config.toml
n_layer = 12
d_model = 128
n_experts = 128
experts_per_token = 6
d_expert = 64
d_shared_expert = 0
activation = "squared_relu"
moe_layers = [0, 1, 2, 3, 4, 5, 6, 7, 8, 9, 10, 11]
router_score = "sigmoid"
normalize_top_k = true
routed_scale = 1.0
balance_loss = 0.0101
balance_bias = false
init_std_router = 0.00891
lr_router = 0.00098
vocab_size = 8192
norm = "rmsnorm"
norm_eps = 1e-05
tie_embeddings = true
optimizer = "adamw"
lr = 0.00334
beta1 = 0.9
beta2 = 0.98
grad_clip = 1.0
batch_tokens = [32768, 65536, 98304]
seq_len = 256
train_tokens = 307400000
steps = 4945
dataset = "wikipedia_en"
Below are experts of layer 8 (counted from 0) of a mixture-of-experts language model. Rows are named router (the router's row for the expert) and show model dimensions 0-127. Each number is 50 + 12 x the weight over its row's rms, rounded and kept within 0 to 99.
After each expert's rows: "comes after" lists some tokens at least twice as common just before its tokens as in all text. This comes from a sample of Wikipedia text that the model never trained on. Tokens count by the router's weight.

# expert 73
router:57 51 51 38 55 37 47 53 49 55 37 37 48 45 59 51 61 65 29 54 63 64 51 41 41 61 53 47 37 63 55 22 60 51 57 34 42 66 48 53 52 65 39 46 39 58 54 28 38 52 39 57 41 50 48 50 60 59 78 53 64 50 23 60 71 50 33 32 65 49 46 49 16 19 56 48 38 30 52 75 54 43 48 37 72 62 53 49 61 52 40 65 58 45 63 66 54 64 46 52 41 44 63 38 49 51 65 53 40 46 33 70 39 39 38 52 36 63 58 55 31 32 67 63 40 50 72 44
comes after: "2", "1", " ", " member", "ed", " part"

# expert 86
router:55 67 31 64 56 37 42 52 29 40 57 51 53 45 51 45 61 52 51 60 62 67 48 58 52 52 61 48 35 38 56 32 45 35 45 32 58 43 63 70 48 64 50 50 31 34 44 54 53 48 41 61 44 71 36 47 62 69 44 56 29 65 42 42 68 55 57 61 62 75 36 52 29 49 44 47 40 38 43 63 34 28 43 43 51 52 49 30 41 32 31 46 60 59 48 59 49 64 53 41 68 43 68 56 42 67 65 74 42 51 26 46 52 23 31 39 25 42 46 56 50 38 61 58 36 48 57 25
comes after: "0", "1", "9", ")", "8", "2"

# expert 116
router:63 56 39 40 51 35 39 52 28 58 36 65 47 33 62 47 57 41 45 62 70 65 62 38 61 60 55 69 38 39 58 41 66 54 47 35 50 61 59 37 42 55 50 52 30 52 64 53 41 46 43 48 49 38 54 30 45 50 81 58 46 46 45 65 70 49 26 55 51 58 60 59 44 48 62 60 43 25 30 68 56 48 49 49 51 58 47 49 50 32 41 61 60 60 33 67 72 60 45 55 59 67 74 63 45 68 56 59 38 50 10 54 46 57 53 38 28 47 58 62 38 62 69 59 38 35 50 36
comes after: " ", " (", "–", "_{", " $", "^{"

# expert 76
router:43 51 48 35 40 54 53 55 46 56 37 30 45 52 56 57 64 62 49 53 53 42 52 44 52 69 69 46 46 70 56 35 55 43 47 38 54 50 45 63 35 56 55 47 19 36 36 31 53 35 42 50 46 66 50 44 49 49 73 45 43 41 48 78 67 55 50 48 53 45 44 59 13 25 54 49 58 58 52 77 54 47 44 48 59 47 41 79 75 29 42 40 53 67 72 64 50 61 54 51 75 36 59 49 32 45 64 59 45 40 22 51 43 48 49 58 35 29 53 65 41 50 55 59 38 62 43 44
comes after: " |", " ", "---|---|---|---|", ";", " =", " was"

# expert 127
router:53 39 45 64 60 43 55 49 44 43 71 24 47 34 70 41 77 61 48 69 47 63 38 62 40 34 63 23 39 56 65 24 60 63 33 51 41 49 22 44 42 60 58 39 53 55 48 52 38 45 32 51 38 60 54 49 50 54 43 32 34 38 36 69 38 64 48 36 40 75 52 59 44 35 50 54 44 44 40 66 51 45 60 28 66 82 51 52 55 42 40 54 47 51 57 66 77 53 55 45 64 41 52 32 36 55 68 61 43 48 38 46 38 54 38 46 52 42 58 58 46 50 51 43 28 58 63 39
comes after: "\n", "s", "'", " It", " it", " he"

# expert 97
router:43 54 42 56 54 28 40 49 59 43 53 47 51 44 57 40 80 41 52 63 59 48 42 66 51 59 55 48 67 40 50 41 65 41 40 48 61 51 47 68 48 54 37 36 35 19 55 43 51 45 50 50 48 67 37 50 58 57 66 46 44 40 41 65 63 56 42 63 65 79 52 62 32 61 55 40 38 51 45 69 35 32 54 41 56 60 38 42 38 37 30 50 68 47 52 62 42 55 44 39 86 47 52 55 62 48 91 59 48 41 22 62 38 33 32 53 50 50 62 44 62 45 50 55 55 57 43 24
comes after: "0", "9", "8", "1", "2", "7"

# expert 81
router:39 48 58 63 56 23 37 56 42 57 68 47 52 51 52 38 63 53 46 58 61 68 43 42 37 45 64 43 63 52 61 51 74 45 42 46 42 65 29 43 36 46 59 39 22 39 58 30 51 37 33 49 44 46 54 51 52 51 68 33 56 36 39 61 64 60 53 47 49 66 52 47 34 50 67 34 28 27 23 46 47 33 55 42 45 64 53 59 57 43 32 51 62 49 51 63 42 55 48 46 60 47 63 58 43 36 49 43 34 63 06 47 44 39 54 28 47 37 36 49 49 45 67 51 51 60 52 20
comes after: " ", "9", "0", "1", ".", "8"

# expert 72
router:62 56 50 70 26 38 50 22 45 41 64 46 36 21 55 41 60 33 30 67 64 52 59 36 42 60 59 46 55 71 63 30 56 62 37 57 30 57 42 70 48 74 44 52 44 24 51 30 64 32 47 45 38 45 58 39 66 65 47 46 43 52 46 45 53 62 43 51 31 60 42 45 36 58 37 46 45 38 30 71 44 49 52 56 68 55 38 47 64 50 41 51 64 41 36 58 54 54 44 56 55 44 61 53 50 43 57 75 52 53 24 66 69 54 30 35 57 58 47 34 43 47 58 52 44 42 59 38
comes after: " the", "-", ",", ":", " of", " and"

# expert 78
router:48 57 58 68 42 42 52 45 44 63 66 35 47 44 61 28 77 57 30 63 75 51 60 45 56 41 52 68 44 68 49 45 52 47 48 36 51 42 51 58 53 46 52 33 22 40 38 51 50 32 64 57 51 49 60 52 47 42 53 59 39 52 46 55 54 37 14 37 45 58 58 51 27 57 47 38 43 37 39 65 50 45 42 47 62 56 28 42 51 70 43 61 52 62 33 46 51 64 56 45 53 54 48 46 53 40 83 66 18 40 35 67 43 48 47 31 56 44 40 39 31 46 57 57 52 78 69 33
comes after: " of", " in", " the", " New", " for", " to"

# expert 79
router:70 53 51 61 62 49 46 57 37 47 59 48 35 44 63 51 66 51 59 65 70 59 57 44 43 55 68 49 43 39 66 38 60 59 58 40 41 65 57 64 42 42 58 37 34 43 47 53 56 25 44 54 55 32 50 48 46 41 58 31 44 40 45 67 60 65 40 51 74 51 57 48 62 35 42 40 29 37 54 50 40 28 39 34 59 70 43 41 78 36 28 60 54 50 62 52 64 62 52 30 71 39 78 36 39 50 76 66 41 61 43 70 47 30 61 41 39 34 37 66 51 50 56 40 53 64 55 45
comes after: " the", " a", " is", " was", " and", " are"

# expert 3
router:50 54 52 75 39 44 45 43 41 48 62 49 47 42 60 67 50 60 38 67 44 62 51 32 48 55 55 45 58 46 50 23 68 59 44 57 40 65 26 80 43 63 54 34 33 43 58 52 42 32 52 42 34 73 48 36 59 66 73 59 30 49 71 65 38 65 49 45 51 49 46 64 48 52 40 57 49 36 59 77 48 29 49 39 69 64 58 36 64 32 38 56 59 59 48 62 39 49 56 38 50 39 59 52 51 47 53 57 66 34 33 48 63 42 39 42 49 37 47 79 33 36 46 66 56 66 55 33
comes after: "\n", ")", "\"", " non", " one", ")."

# expert 118
router:63 53 42 53 62 26 58 54 51 53 84 56 50 49 70 59 64 74 66 52 50 62 69 31 42 54 64 64 58 51 74 50 74 49 48 36 33 54 55 51 33 69 44 34 48 42 65 37 53 47 49 53 45 54 54 46 65 34 70 47 47 39 53 64 59 53 41 40 54 56 61 59 40 42 47 46 35 56 60 67 56 42 45 51 69 62 53 49 60 51 22 52 52 66 36 51 55 58 44 40 47 69 32 48 61 66 70 46 72 62 29 59 59 44 32 47 53 21 42 28 44 46 74 51 37 55 53 42
comes after: "1", "2", "0", "9", " as", " ("

# expert 88
router:70 48 50 81 51 39 55 46 37 63 57 36 42 33 53 50 51 35 42 52 50 52 60 49 52 59 62 55 53 51 57 47 53 64 30 61 53 66 30 64 37 66 46 59 47 37 74 53 54 41 38 61 50 54 48 31 68 38 58 57 41 55 59 70 41 65 56 52 47 79 41 36 43 56 45 59 37 40 26 64 41 35 38 48 79 58 40 73 55 60 39 59 57 50 57 54 54 60 38 35 70 58 43 61 42 48 60 73 39 54 23 55 64 38 49 53 40 52 46 45 35 29 60 52 38 61 77 31
comes after: " |", ",", ";", " the", "N", " and"

# expert 107
router:70 38 49 48 42 42 36 48 29 43 50 49 36 50 50 44 67 63 27 48 67 57 66 46 50 47 57 57 34 52 50 41 54 70 39 44 44 62 23 49 36 55 35 63 39 46 46 49 63 56 35 61 28 62 70 47 40 58 76 45 46 28 49 66 46 55 32 44 32 50 57 37 46 43 60 48 51 29 31 65 51 65 42 52 68 45 39 55 46 48 40 36 51 69 52 78 61 69 58 54 66 51 42 45 32 38 64 73 44 54 17 58 52 39 51 59 34 32 54 59 34 60 50 53 45 37 59 49
comes after: " ", " |", "|", " in", " (", ";"

# expert 101
router:53 41 55 74 45 32 55 51 53 55 41 44 54 50 60 37 59 42 35 46 56 53 72 57 40 58 62 57 34 55 67 38 52 56 48 40 61 49 42 42 30 39 53 35 33 24 42 55 69 31 34 51 44 46 69 50 51 58 39 25 42 37 52 71 30 60 52 57 27 55 35 40 45 49 51 58 31 41 39 70 44 28 54 37 77 54 45 40 40 47 36 48 60 62 52 43 61 61 49 53 54 59 43 59 63 60 68 73 62 36 23 58 39 48 48 57 60 38 35 45 57 40 42 71 52 31 48 21
comes after: ",", " the", " |", " in", ":", " to"

# expert 117
router:80 47 46 71 47 30 49 41 39 56 43 50 27 44 44 40 73 61 22 53 61 51 63 66 49 52 52 50 33 38 49 34 72 64 37 45 48 65 37 65 31 68 66 53 43 28 57 49 59 47 45 50 39 48 48 36 64 62 56 37 33 45 59 76 38 72 48 38 43 62 41 44 31 56 40 44 41 34 42 51 37 43 47 32 57 58 46 60 58 49 43 56 61 51 63 48 58 55 39 41 63 48 43 50 37 54 61 57 40 30 25 46 64 34 39 58 50 40 40 41 52 52 57 55 46 71 71 23
comes after: "|", " the", ",", " |", " in", " a"

# expert 67
router:49 49 66 59 60 38 50 38 47 44 45 42 26 33 62 53 64 56 38 56 57 63 68 59 51 48 57 28 46 48 72 34 41 44 50 40 36 50 31 49 53 78 51 28 32 39 61 31 53 32 20 53 38 59 45 49 50 41 51 52 50 32 35 63 47 69 54 52 46 65 51 52 36 53 61 55 23 54 34 48 57 30 48 33 59 61 59 64 61 38 49 43 60 58 68 62 50 67 42 50 78 74 40 34 53 71 63 47 44 54 37 53 56 49 47 33 56 46 50 58 42 37 65 44 44 55 58 23
comes after: ".", ",", "s", ".\"", "ed", " years"

# expert 119
router:63 58 69 59 38 40 44 64 36 55 58 26 41 43 68 58 77 53 31 50 59 75 52 49 54 47 45 56 29 49 65 34 53 56 41 34 54 48 38 34 43 69 36 45 38 50 45 41 54 45 53 32 52 55 71 39 45 57 74 55 60 52 41 61 58 47 27 17 34 52 58 47 39 43 73 50 56 41 39 70 20 58 41 50 57 43 39 73 43 45 46 61 61 62 53 57 69 57 50 68 70 43 67 42 32 54 57 30 54 54 28 52 53 45 53 50 53 45 56 47 33 60 49 53 50 57 66 51
comes after: " ", " (", " D", " N", " T", " pro"

# expert 111
router:54 44 43 60 45 55 59 37 47 60 54 27 56 45 53 61 61 44 30 49 66 68 47 64 42 58 41 40 43 58 78 37 70 56 42 46 48 64 37 55 49 65 47 44 53 51 64 46 59 34 55 49 36 56 51 41 47 67 83 30 29 35 37 78 65 61 41 39 58 81 57 55 43 29 52 37 55 45 44 70 43 32 50 35 60 73 41 46 55 54 39 42 64 45 68 43 52 58 46 26 49 56 64 38 42 51 60 43 44 38 52 55 61 32 47 45 63 35 49 46 57 34 55 78 53 54 51 30
comes after: " of", " in", "s", " to", " for", " on"

# expert 65
router:57 56 56 67 37 31 35 49 40 60 48 47 46 32 57 54 67 51 52 63 60 63 58 68 45 48 62 51 51 37 78 24 60 39 47 66 27 44 34 47 53 65 36 34 29 31 44 58 39 31 21 52 34 48 53 66 58 69 54 55 53 54 41 55 48 56 40 45 57 58 47 58 45 51 41 38 28 41 45 53 50 63 55 44 56 52 45 58 46 45 31 53 82 48 53 56 55 63 39 51 73 41 55 42 54 69 67 43 48 45 40 44 73 44 58 42 58 48 41 63 29 26 61 65 49 59 70 27
comes after: "s", ",", " well", "er", "es", " such"

# expert 95
router:54 48 44 57 43 37 63 64 46 51 69 32 57 39 41 38 59 56 45 50 62 69 68 48 26 52 64 20 83 51 60 44 71 57 65 29 50 46 48 56 38 56 44 50 56 33 51 43 52 30 39 40 48 64 70 34 56 42 64 48 43 57 52 62 69 73 56 67 60 59 39 54 38 41 57 33 52 47 58 70 50 24 60 52 41 74 48 62 56 49 40 51 56 64 56 57 52 72 34 45 73 39 49 50 62 44 51 51 46 54 37 66 61 32 43 44 64 29 69 41 58 41 60 56 48 65 64 57
comes after: "s", "8", "7", "0", "6", "4"

# expert 125
router:43 49 54 31 48 49 42 44 33 54 45 34 43 26 57 64 64 53 26 52 66 38 49 52 37 68 60 45 64 71 51 40 66 40 36 29 45 47 50 36 40 56 45 53 28 46 60 49 59 36 43 44 56 57 50 46 40 53 70 54 54 47 57 68 58 49 57 41 63 48 38 67 15 38 45 67 48 43 32 70 54 63 53 46 66 60 51 53 64 34 45 57 43 57 60 65 40 58 28 50 78 44 58 36 21 60 62 55 29 53 19 70 43 52 60 56 43 29 56 65 56 61 55 48 44 55 49 46
comes after: " |", " ", ";", " /", "---|---|---|---|", " ("

# expert 70
router:56 47 53 64 54 37 52 60 64 51 60 19 36 50 63 64 54 53 37 54 63 77 51 58 27 44 70 31 53 54 58 45 60 41 53 52 41 61 39 45 63 55 51 44 29 37 53 53 55 32 52 57 60 42 51 35 57 43 70 40 44 58 36 62 65 65 58 53 57 66 38 32 40 30 58 28 36 50 46 48 45 32 46 42 50 64 44 44 56 50 39 59 52 48 65 60 52 53 34 46 61 41 76 50 35 48 70 47 34 54 33 47 58 31 29 16 43 46 49 59 58 28 55 54 63 61 67 26
comes after: "2", "1", "3", "4", "5", "0"

# expert 96
router:62 65 46 61 43 39 38 51 52 52 82 44 62 39 46 36 70 50 43 55 55 60 62 37 52 62 73 48 41 53 71 37 62 50 44 40 52 54 55 61 61 66 34 59 55 53 67 54 57 48 40 53 34 49 59 66 54 54 62 38 31 44 40 67 52 43 34 43 38 74 48 47 39 29 44 46 62 39 53 71 33 42 39 69 69 42 34 43 55 45 46 77 69 74 54 53 71 58 55 44 60 41 59 54 49 59 54 49 52 43 31 58 43 18 46 27 42 44 55 59 22 45 64 65 44 59 37 53
comes after: "0", "3", "4", "5", "6", "7"

# expert 115
router:48 37 39 61 47 41 25 36 53 51 54 41 38 39 64 53 79 50 44 71 76 63 54 69 34 58 37 34 51 49 63 40 56 60 29 40 48 40 37 50 46 54 58 51 25 52 48 42 67 43 54 35 43 50 61 29 59 68 44 42 48 32 27 60 39 62 49 36 43 65 42 45 44 55 53 43 32 35 57 65 45 54 66 27 60 50 43 52 33 50 52 69 55 32 48 63 57 56 47 46 71 33 55 54 39 45 56 51 45 28 26 48 71 43 47 40 50 44 47 23 54 38 58 56 34 60 64 29
comes after: "\n", "==", "===", " \"", " ==", " ==="

# expert 123
router:58 60 46 51 26 51 54 30 39 48 53 33 41 38 65 49 56 67 26 51 49 60 57 33 24 50 76 44 43 32 45 40 55 53 28 37 39 47 59 63 55 45 45 44 49 62 55 42 47 26 48 59 37 51 55 34 55 63 59 61 52 34 47 53 50 63 34 50 27 60 52 42 39 33 44 71 49 36 52 71 33 60 54 61 86 54 48 60 54 56 60 54 73 54 43 66 74 67 38 35 75 61 59 39 48 50 53 62 55 40 36 61 40 34 39 42 57 43 54 52 45 44 49 44 40 32 40 36
comes after: " |", ",", ":", "-", " (", ")"

# expert 69
router:66 42 52 65 44 44 45 38 46 58 52 54 60 35 57 30 57 51 44 48 68 57 60 44 53 68 63 53 51 51 73 47 73 47 38 46 54 69 33 66 29 66 61 57 40 35 62 50 45 36 28 62 34 50 54 57 47 52 57 54 41 56 61 74 47 71 43 31 52 70 46 37 53 49 34 61 46 51 40 64 43 36 44 38 69 77 37 59 61 59 42 64 59 60 52 49 58 64 45 26 56 51 36 55 37 49 54 60 32 39 10 59 38 49 48 62 48 37 43 36 28 39 67 54 38 58 65 39
comes after: " |", ",", ":", ";", " August", " January"

# expert 102
router:58 53 64 68 41 33 56 24 44 46 62 37 24 46 77 45 50 55 39 62 63 62 29 46 46 41 49 57 30 54 69 30 56 37 40 47 43 55 48 47 61 68 51 32 44 40 57 38 47 40 34 68 60 64 72 46 43 30 51 43 59 35 45 55 45 49 53 31 52 65 40 64 53 57 47 51 33 43 39 55 61 35 38 46 59 62 54 46 61 46 44 44 45 38 51 39 52 69 40 44 62 53 49 49 46 55 79 62 48 54 30 60 48 50 38 25 57 32 44 51 45 34 75 75 58 35 71 32
comes after: " New", " United", " the", " in", " of", " South"

# expert 82
router:40 47 59 52 53 35 46 54 47 44 43 40 33 54 56 49 70 49 38 58 54 65 62 43 63 46 57 20 33 65 59 47 52 47 48 35 46 39 59 55 47 56 47 41 33 31 42 57 41 30 48 55 50 50 64 52 61 43 66 51 54 56 37 76 62 79 48 58 51 64 60 44 38 55 50 61 43 30 32 44 45 52 23 29 44 64 53 67 69 51 42 61 57 47 53 70 49 46 34 40 53 61 43 59 51 55 57 62 40 59 17 54 57 38 67 19 47 52 59 48 16 42 59 56 40 42 41 25
comes after: "1", " (", ".", "0", "4", "–"

# expert 77
router:70 54 39 48 29 51 56 39 57 52 46 57 47 47 41 60 70 47 31 49 53 58 39 36 54 48 58 42 44 56 67 45 62 68 43 54 56 55 48 56 56 46 31 33 29 48 36 35 57 41 41 40 45 38 66 17 36 56 56 44 35 42 44 48 63 51 46 42 41 51 52 43 33 37 31 64 52 44 27 86 46 55 53 49 63 60 40 51 53 41 47 45 77 53 26 77 67 58 43 37 57 58 63 31 59 54 53 76 50 57 23 61 61 41 42 55 43 56 56 50 22 44 66 57 36 40 45 39
comes after: " (", "-", " |", ":", "|", " \""

# expert 106
router:55 35 54 56 56 43 52 58 50 43 47 43 57 30 59 69 62 60 39 50 50 64 66 47 43 45 47 41 17 56 56 45 62 36 52 42 39 65 31 39 34 60 35 37 55 38 65 29 60 50 49 53 35 65 58 35 59 48 55 42 39 54 39 53 46 43 13 55 47 60 65 55 51 51 61 44 42 32 33 51 28 59 27 52 54 47 48 39 45 20 57 46 55 58 81 49 49 57 52 25 54 46 52 49 64 53 60 72 38 31 20 61 73 48 52 53 41 47 34 53 46 36 58 60 46 53 59 31
comes after: " ", " a", " re", "==", " his", "–"

# expert 120
router:54 49 46 53 54 40 40 34 59 42 47 39 46 34 63 50 80 54 25 54 43 50 68 49 44 56 62 40 49 43 48 35 83 55 53 24 51 65 51 62 48 62 66 43 35 27 49 49 62 38 43 41 58 60 50 59 41 54 70 52 50 34 54 67 51 50 56 46 42 54 35 53 41 54 20 70 27 36 44 71 37 55 52 47 56 68 52 45 83 49 57 56 66 36 57 67 53 52 38 53 59 47 51 47 33 42 55 62 61 29 27 55 56 36 61 62 51 22 63 55 52 39 59 57 52 57 61 43
comes after: " |", "|", ";", ":", "-", " /"

# expert 75
router:55 47 35 64 54 41 44 36 51 59 59 68 43 56 35 68 56 70 17 73 63 47 42 47 33 28 55 60 43 39 52 45 57 49 54 16 55 70 48 49 59 51 44 43 32 29 72 48 37 48 39 39 50 54 55 47 45 60 56 48 54 39 45 55 61 53 47 52 44 79 59 40 31 44 61 47 41 18 44 62 42 42 60 34 59 89 47 49 52 54 32 70 55 51 59 60 57 50 39 48 51 62 52 67 42 45 49 61 49 43 37 53 63 29 41 44 25 30 55 62 53 58 60 51 47 44 54 45
comes after: "-", " ", "2", "1", "|", " •"

# expert 90
router:52 54 35 51 65 17 48 30 54 64 56 20 30 25 50 61 52 56 23 52 51 73 48 61 51 59 67 37 41 68 63 34 56 46 51 62 62 65 48 63 56 65 40 47 57 43 68 41 62 42 28 69 59 53 59 48 45 61 54 60 43 55 50 70 50 63 44 45 53 58 55 50 39 51 51 59 48 46 43 56 62 36 52 37 60 57 30 40 59 38 33 47 63 51 42 57 65 63 49 58 43 32 46 68 52 46 80 51 52 37 34 63 50 27 52 45 26 58 54 45 49 49 52 50 23 65 64 43
comes after: " he", " and", " He", " to", ".", " was"

# expert 80
router:57 54 61 63 34 42 51 35 43 62 66 38 52 49 50 67 71 37 42 58 58 60 36 57 44 64 64 51 51 48 55 26 72 50 38 45 54 61 35 56 47 43 41 53 25 52 60 60 54 35 46 58 35 76 61 53 75 51 76 60 38 42 55 69 43 62 44 43 44 41 55 52 44 61 37 49 50 54 70 82 39 37 62 41 74 78 57 64 43 31 38 44 54 42 62 57 34 63 44 34 51 38 67 34 54 50 45 56 61 37 34 59 57 40 52 45 32 51 44 54 28 48 57 69 56 65 56 39
comes after: "\n", " by", " such", "\"", " Label", " Genus"

# expert 113
router:69 53 48 95 49 42 53 50 57 42 32 45 41 24 55 52 60 33 38 57 59 59 66 45 54 68 58 62 64 45 75 52 60 51 51 44 36 39 45 47 32 58 68 49 30 37 54 59 44 53 59 37 60 56 63 59 49 76 62 48 47 29 38 65 62 48 39 51 44 59 60 49 43 26 57 56 36 37 48 58 46 48 59 48 88 64 49 52 62 41 47 48 50 54 40 83 44 63 50 51 71 51 49 58 43 36 58 46 50 40 34 70 54 22 43 37 38 42 53 51 41 60 40 55 46 50 50 49
comes after: " the", " a", " his", " was", " The", " its"

# expert 114
router:43 43 42 72 45 48 35 27 44 60 47 45 34 34 65 45 50 46 50 52 56 78 55 46 31 41 65 50 35 41 60 35 53 55 45 26 45 47 29 54 51 67 39 51 49 49 50 44 52 30 60 59 34 66 67 60 67 70 69 36 29 60 40 64 60 62 37 39 38 55 62 50 37 44 45 43 43 48 56 87 44 35 43 35 47 73 44 44 55 43 35 59 48 60 54 63 55 61 40 32 65 52 61 50 65 57 49 49 53 28 33 62 53 28 41 42 25 56 45 65 45 57 65 70 44 54 48 51
comes after: "\n", "0", ")", "3", "%", "5"

# expert 85
router:50 54 58 73 55 44 49 47 44 40 42 48 62 49 67 33 79 36 51 52 56 76 47 22 42 45 69 40 48 59 46 61 42 43 54 51 46 62 37 55 31 68 58 59 48 62 75 44 51 23 37 40 54 61 54 48 44 64 73 30 63 48 45 66 54 62 28 54 41 58 64 46 37 35 57 74 40 37 51 79 44 37 41 26 56 50 46 49 55 43 51 62 59 50 67 64 53 65 47 23 66 45 40 54 58 42 51 57 49 59 31 58 65 24 35 54 55 43 40 49 42 49 59 58 59 44 49 46
comes after: "0", "%", "9", "4", "5", "6"

# expert 121
router:51 69 41 73 59 48 45 49 39 40 58 25 36 51 62 44 53 54 35 52 56 55 50 40 56 51 69 48 51 48 52 33 39 45 51 35 34 59 54 58 48 75 51 51 34 31 45 32 42 39 44 58 23 73 45 43 47 68 49 65 36 48 52 53 69 52 42 52 48 61 48 48 22 54 45 44 35 40 54 92 39 48 31 61 55 67 54 59 63 41 39 59 46 65 52 72 71 59 41 42 70 60 55 51 49 44 72 58 34 43 36 54 54 44 36 40 26 50 39 55 46 35 70 57 43 55 51 29
comes after: ".", " |", ")", " =", ").", " information"

# expert 64
router:54 32 58 50 48 42 47 44 53 50 58 32 61 46 53 66 52 48 43 58 78 77 69 55 44 66 61 55 53 51 62 43 64 51 41 43 31 56 46 61 31 65 63 37 37 52 52 42 61 33 41 39 45 48 56 56 39 57 76 40 47 37 35 73 57 46 29 37 58 76 61 51 49 42 51 40 59 44 56 64 44 35 49 56 66 68 30 45 65 54 45 30 41 54 57 42 43 54 35 25 60 60 77 35 49 66 79 53 40 25 49 59 48 38 46 47 44 38 54 39 57 52 51 65 49 53 67 26
comes after: " of", " in", " the", " to", ".", " at"

# expert 84
router:57 44 35 50 43 45 37 37 39 53 55 39 62 56 50 53 69 50 36 62 64 77 58 46 41 52 60 37 49 47 64 41 58 64 33 41 46 56 46 61 45 51 51 43 56 38 56 43 46 33 36 60 53 51 70 35 35 57 67 49 32 55 23 71 67 53 35 37 66 68 42 58 40 57 43 38 70 32 50 68 29 46 56 36 51 49 34 65 73 41 36 51 57 43 54 38 52 68 32 36 64 40 63 50 35 54 72 57 39 46 53 65 45 29 34 39 50 37 60 47 36 67 50 51 59 77 69 42
comes after: " of", "'", " in", " for", " with", " as"

# expert 66
router:42 66 39 57 41 38 47 41 56 40 47 26 49 33 39 75 54 56 46 55 85 59 40 44 68 51 67 68 44 60 66 47 49 60 44 46 59 50 45 58 55 76 68 26 47 57 63 49 44 27 44 71 55 68 72 45 41 55 76 56 51 55 49 57 53 53 59 46 66 64 53 51 44 60 45 42 61 40 34 60 43 42 44 50 55 68 38 66 69 46 49 61 75 48 62 67 66 50 39 44 70 52 63 37 60 52 66 54 31 31 37 42 38 53 46 54 48 41 46 42 51 24 57 64 56 57 68 42
comes after: ",", ".", " at", " on", "'", " that"

# expert 91
router:51 52 25 56 40 54 61 46 39 48 60 49 56 37 52 35 77 63 37 49 58 76 55 28 44 49 64 36 45 41 50 51 57 53 32 41 48 59 55 68 42 79 43 42 44 51 53 40 53 24 38 53 44 43 50 53 42 50 61 41 33 57 52 61 41 66 70 36 47 65 64 48 41 50 55 60 55 33 46 62 48 59 51 46 50 67 43 56 54 36 52 30 64 48 54 58 75 64 36 28 60 53 55 41 17 45 80 62 52 56 38 56 61 21 33 45 58 37 53 52 59 61 67 32 54 43 45 33
comes after: ",", ".", " and", " is", " as", " was"

# expert 93
router:49 37 55 50 38 46 51 39 53 49 71 27 45 51 55 63 63 45 33 74 51 62 50 57 38 50 53 34 54 53 49 35 51 43 37 46 55 66 38 45 53 65 69 56 52 35 58 59 47 43 57 69 52 40 60 53 32 49 73 48 43 64 42 81 54 61 58 45 39 58 37 33 48 26 22 48 58 36 50 56 23 47 42 50 61 58 46 44 60 41 60 52 64 61 52 50 60 71 35 68 66 55 69 56 54 59 60 36 38 53 25 44 38 19 34 38 48 36 72 62 47 37 66 37 40 42 58 48
comes after: "1", "2", "3", "4", "5", "6"

# expert 122
router:58 42 32 50 50 35 42 31 40 50 60 44 47 53 59 69 78 67 33 63 60 60 50 53 58 48 47 39 49 35 55 33 72 68 25 41 69 47 41 50 37 57 41 42 42 47 60 38 55 39 42 42 38 61 46 43 53 59 52 24 42 45 54 77 39 70 45 35 50 43 44 64 58 45 28 43 41 44 56 69 41 29 34 41 60 66 38 46 53 27 48 37 54 71 53 57 52 68 53 30 48 38 59 46 44 62 64 56 57 26 31 54 63 49 49 40 46 57 74 66 41 45 38 57 53 72 56 34
comes after: "\n", "|", " Win", " Species", " Turnout", " during"